From a checkpoint of a small mixture-of-experts model trained on Wikipedia: 3669 steps.
Below are experts of layer 2 (counted from 0) of a mixture-of-experts language model. Rows are named router (the router's row for the expert), gate (a neuron's input weights, with its number), up (a neuron's input weights, with its number) and show model dimensions 128-191. Each number is 128 + 32 x the weight over its row's rms, rounded and kept within 0 to 255. Numbers have three digits each.
Before each expert's rows: "comes after" lists some tokens at least twice as common just before its tokens as in all text. This comes from a sample of Wikipedia text that the model never trained on. Tokens count by the router's weight.

# expert 16
comes after: "\n", ".", ", ", " ", "\n\n", " on "
router:181142118186095118136086153094152155086145123153119140125085126139111123133112072093147094123142144115145179127136083127124104134137171129093077130124099101136092097089146042105142143062076092
gate26:139180216149172144114069133122128122102126132106129117127175138088111149153137104145193122048146151088131178136158142140127140126146152115121162085069107184065158169147119106111165081138092201
up26:097144128090139139102155140086135136152117132153132148127109173102103131141152173158137168117093153078097137152043122155179132117096137102098155171168099154127168088162129100163083141166138152
gate27:145122080157091153065105153120087193144070180135137080072099066118167139144086162130182131184094133121172114157144130152171076186134148164115081116142078153105147114138155188145057194092140120
up27:105166159141178069098187139091109100124138124166047133114103145169118184110168225090105101109191097074161153143076091121123143144123134153136142137141116086140134127101167123110161151145147158
gate28:163076103108093106116189136103145118145130158141115112141140111124143137144091111147100138161092096156166126173157166182179157160131140069171109150087105170168140113160185120080066120151130093
up28:144144203083152144141158097097100113134090210062176125172188113136128095151147123118102137133110066095109115139140133154144136111114161108129080147128124105138135098178193047123158132139177146
gate29:157172129149086105182138197111140161170106134130147151173119137136139122081116101130189133152119115077148132174101167123121147086067122096101104148116053094165110106129133034155143169112117083
up29:122159109141106096125095122133175099148135171108104150157137191117113129085128133096124161174153115156131068195145122102130132145151128090137108099144102186159144134074147119096092064075155108
gate30:053146107114105105113114096140111091084186078135136153092089169148113166111115199139154082114159175117110137177122086134146123103173094105123111133098127182137152122099138109129109159091118114
up30:172112101101168132169123098134145110080217130143124094046152074039112129158156119091092132080093124103078129156097099150166135169113124123173183068124095153107171162054153144136148146149100137
gate31:129174143103135076206186138165095184088150170225172151140153113127163109108143104199173124127134175187114116106145155162160105170120138075093121090156136112187135107082144130141111160176119089
up31:117075142130170116110098165097117089094158110135108096158113120170191141079038146203090133129107148162154164111142106107172148166127116119115118123171163123173134096110138090104110073095107187
gate32:154118122082164082123102138114093183175080142132129080196110124128085203083132166167152156131139141111174113165169147112143143141082062089121113120131097102138149122076162117107159106098083154
up32:115099112106150114131115173161086076212129117152104166193103103113134168118130111127072128117143156118099153138105091102110152166091091118122138145138121145157092134091069171177118120165095135
gate33:137101130138140158125111101071128128166124119128123108137124104093171127062153126132093114092165094067112074138095130132100158108164076174144096123120131132117161137148167078101104062124151151
up33:166124164130182170149119109195091125173182093127107179120095101146191158122115111105132139177077135151125120148131149100099129165067129115208084120097156139156167138231122190152125103130139105
gate34:093200124183142176103136141124128140088145135058120152154178101117113109179146052109091154144140149108112119096143157119050151152184152170092129147132155120151159143144173093048163151133143080
up34:118167104145142094190100084080141097111070121109093141139101137101161167152137088114033191197103142101061139117087093156130094152193110114117133127103105177105111155177117096179098145098116162
gate35:094153145102120042133090092203128146114169111177136126098172186122127135128049141103162099174167140131117119154114121163123157112116140148139098101125119144194131121136104083169101135146144118
up35:203112111141119120122163129159117141124037168151164038136076093148236133156147183084113159161111136145152123095107097164188151188079106084121157160149144114125110102142074199115132097115092114
gate36:110123097100114117100148176123095050074129117120134164098124162107122138106204120125146109132141110118141116138153088164118154146063074102160132109166081074130146122112155139145214110179134162
up36:102160141161090081132152176082127156109135116176109139071140167116093139121120140146162154156090131168198074181135110178107137199096165151117198119138180102152142110166161081157161154147131174
gate37:177145149126128118180154117199100151147147125150159123124152103067092110174094061156169057027161185090202132097147131121108149141151158125111188139143106149147100104144121144164202111115155089
up37:130112074131104101094121077124154107124152047106166123112150104161144149159084177107126180133184102135087096116111109096121175175194082170114117129125125200080140134095106135128206159112147145
gate38:152088060131057157162161140118116101116124094151109123153131153169137123121138067124078143104167098068067162090137147108106168029110136130158170093053105101172114151114115121108120103074123086
up38:078108128183150154150209113108162153119141164129100138161120192091081196133137164122109135149176144119143157116097168086114041141160186180086178094126057126062124124186148147157107131155061131
gate39:100140138132113123116149127099129135161198057098120132151112072127156121102128127147167115162049099127129081095117127156109095057150149160117070165136159135060127128123127105175143166151169083
up39:087159139103151111139093122075102110201164071099129119126120052151143111070153190148125134138086119142105162090132124152147109089162198171129137058154145133096146192143108107170112134147187153
gate40:136117151106114159122071065141069061116107090185087077162089155120073103106124131106200151100138123127151127217176125116149107156126122151187085093125175128160165144107190148137100105044190082
up40:125124196095158163108147081155135114126070132121144081159082138150182111106153140169125110146126086054116170125115086128139122138092107077139147140158122059114156053180079136169134126087100145
gate41:138115185128148094075127118115120137076098091147080136179159091092146160103134141049177171179164153165119137135101139147068141125100110122140131061108229130166104136096134132127182120151209091
up41:099131163071133144116107139126078156071158086074128077144085122144133131197126153150123151105124109146162141141109117066089122144120125097156100110108065128171150129134115079111111103143182117
gate42:156109182110145137089156159097099118172116117179131136116065127081120113155124112093136172083137121168102138087127133175109143124128090115139156074154173114174129118152166183101125143086190145
up42:139206143113124161120168144118141140148092151106118115128139051108136171161126173172136068105091099089084116149147107166157121128153085085106080159151154195150182196171163122115109176162075124
gate43:131029169119114088117156163136110111149135081160093169151103142145099105088062141121184071158092021127168194128146101149088139149096149091114169102090103120131143100134183068145119140098075142
up43:162071117146112092105178092067137148129089134152139147155056089184163142129094140138136077122117108108097156080113064115173086140074108111128140150168158079083107114193120108101168159167150148
gate44:063130166164116140144154146167161124125118154110123137168151133120116148118172118133101119133137116121123170093174111079183112144184158123091125101100118133170098111134116125096119196153101111
up44:151099173110156107201085063066151122150145130098085124112102128186134159151139084129168083145131116182132141128057125103042062135044092178165142128126160088111154151191098138152129153111132083
gate45:131126186182111147129096119113098179119162205092094098054107072141120162159102154115146099088147158151115172143111053126070146126071114123149089130121076120214149155090138125115144159140096090
up45:136151091068147115121117088098122085116160140149112096202142163166112120100113132160118126109099081127104110129097198148112126179124077143158124141126077158159179081112106061134102037174123131
gate46:101118151096147116123147107128127120182082123092130171110128173156166126091105118120133136126139085066074175090075148083101043136126060127180108107114105145175151102137148093106212222133143112
up46:140183121106151096169071153117097136094145114092144109152167100120135101127152123142138116135178122129147120132123094149151117093158186070102146056091133116141197140097130131140127074103156116
gate47:120125125087055159181115123158111095141150140155115115088168116152118131102142101077137082105136070130136118155103170113116126105134072154110089087162186180110084152157170136104163125140168123
up47:119110210116208115119164126123128135126122101091156066157128208141152105100156143098095126103128156207143123099213153098093155061084118130065065138132104176131101132126192135134132129113099121
gate48:165156092129081155133102074073181153090093111129096124127166110070142099158157166051132183136148205100162145099106160121152163116127118218146113138097092074158180121134146129057159110119166169
up48:080130109104099155098149114107152133121133138100122117158061165155151129156088145123125084117123174090181137124100147130106106130148077111092135156161090176124197117138108106139175124122041136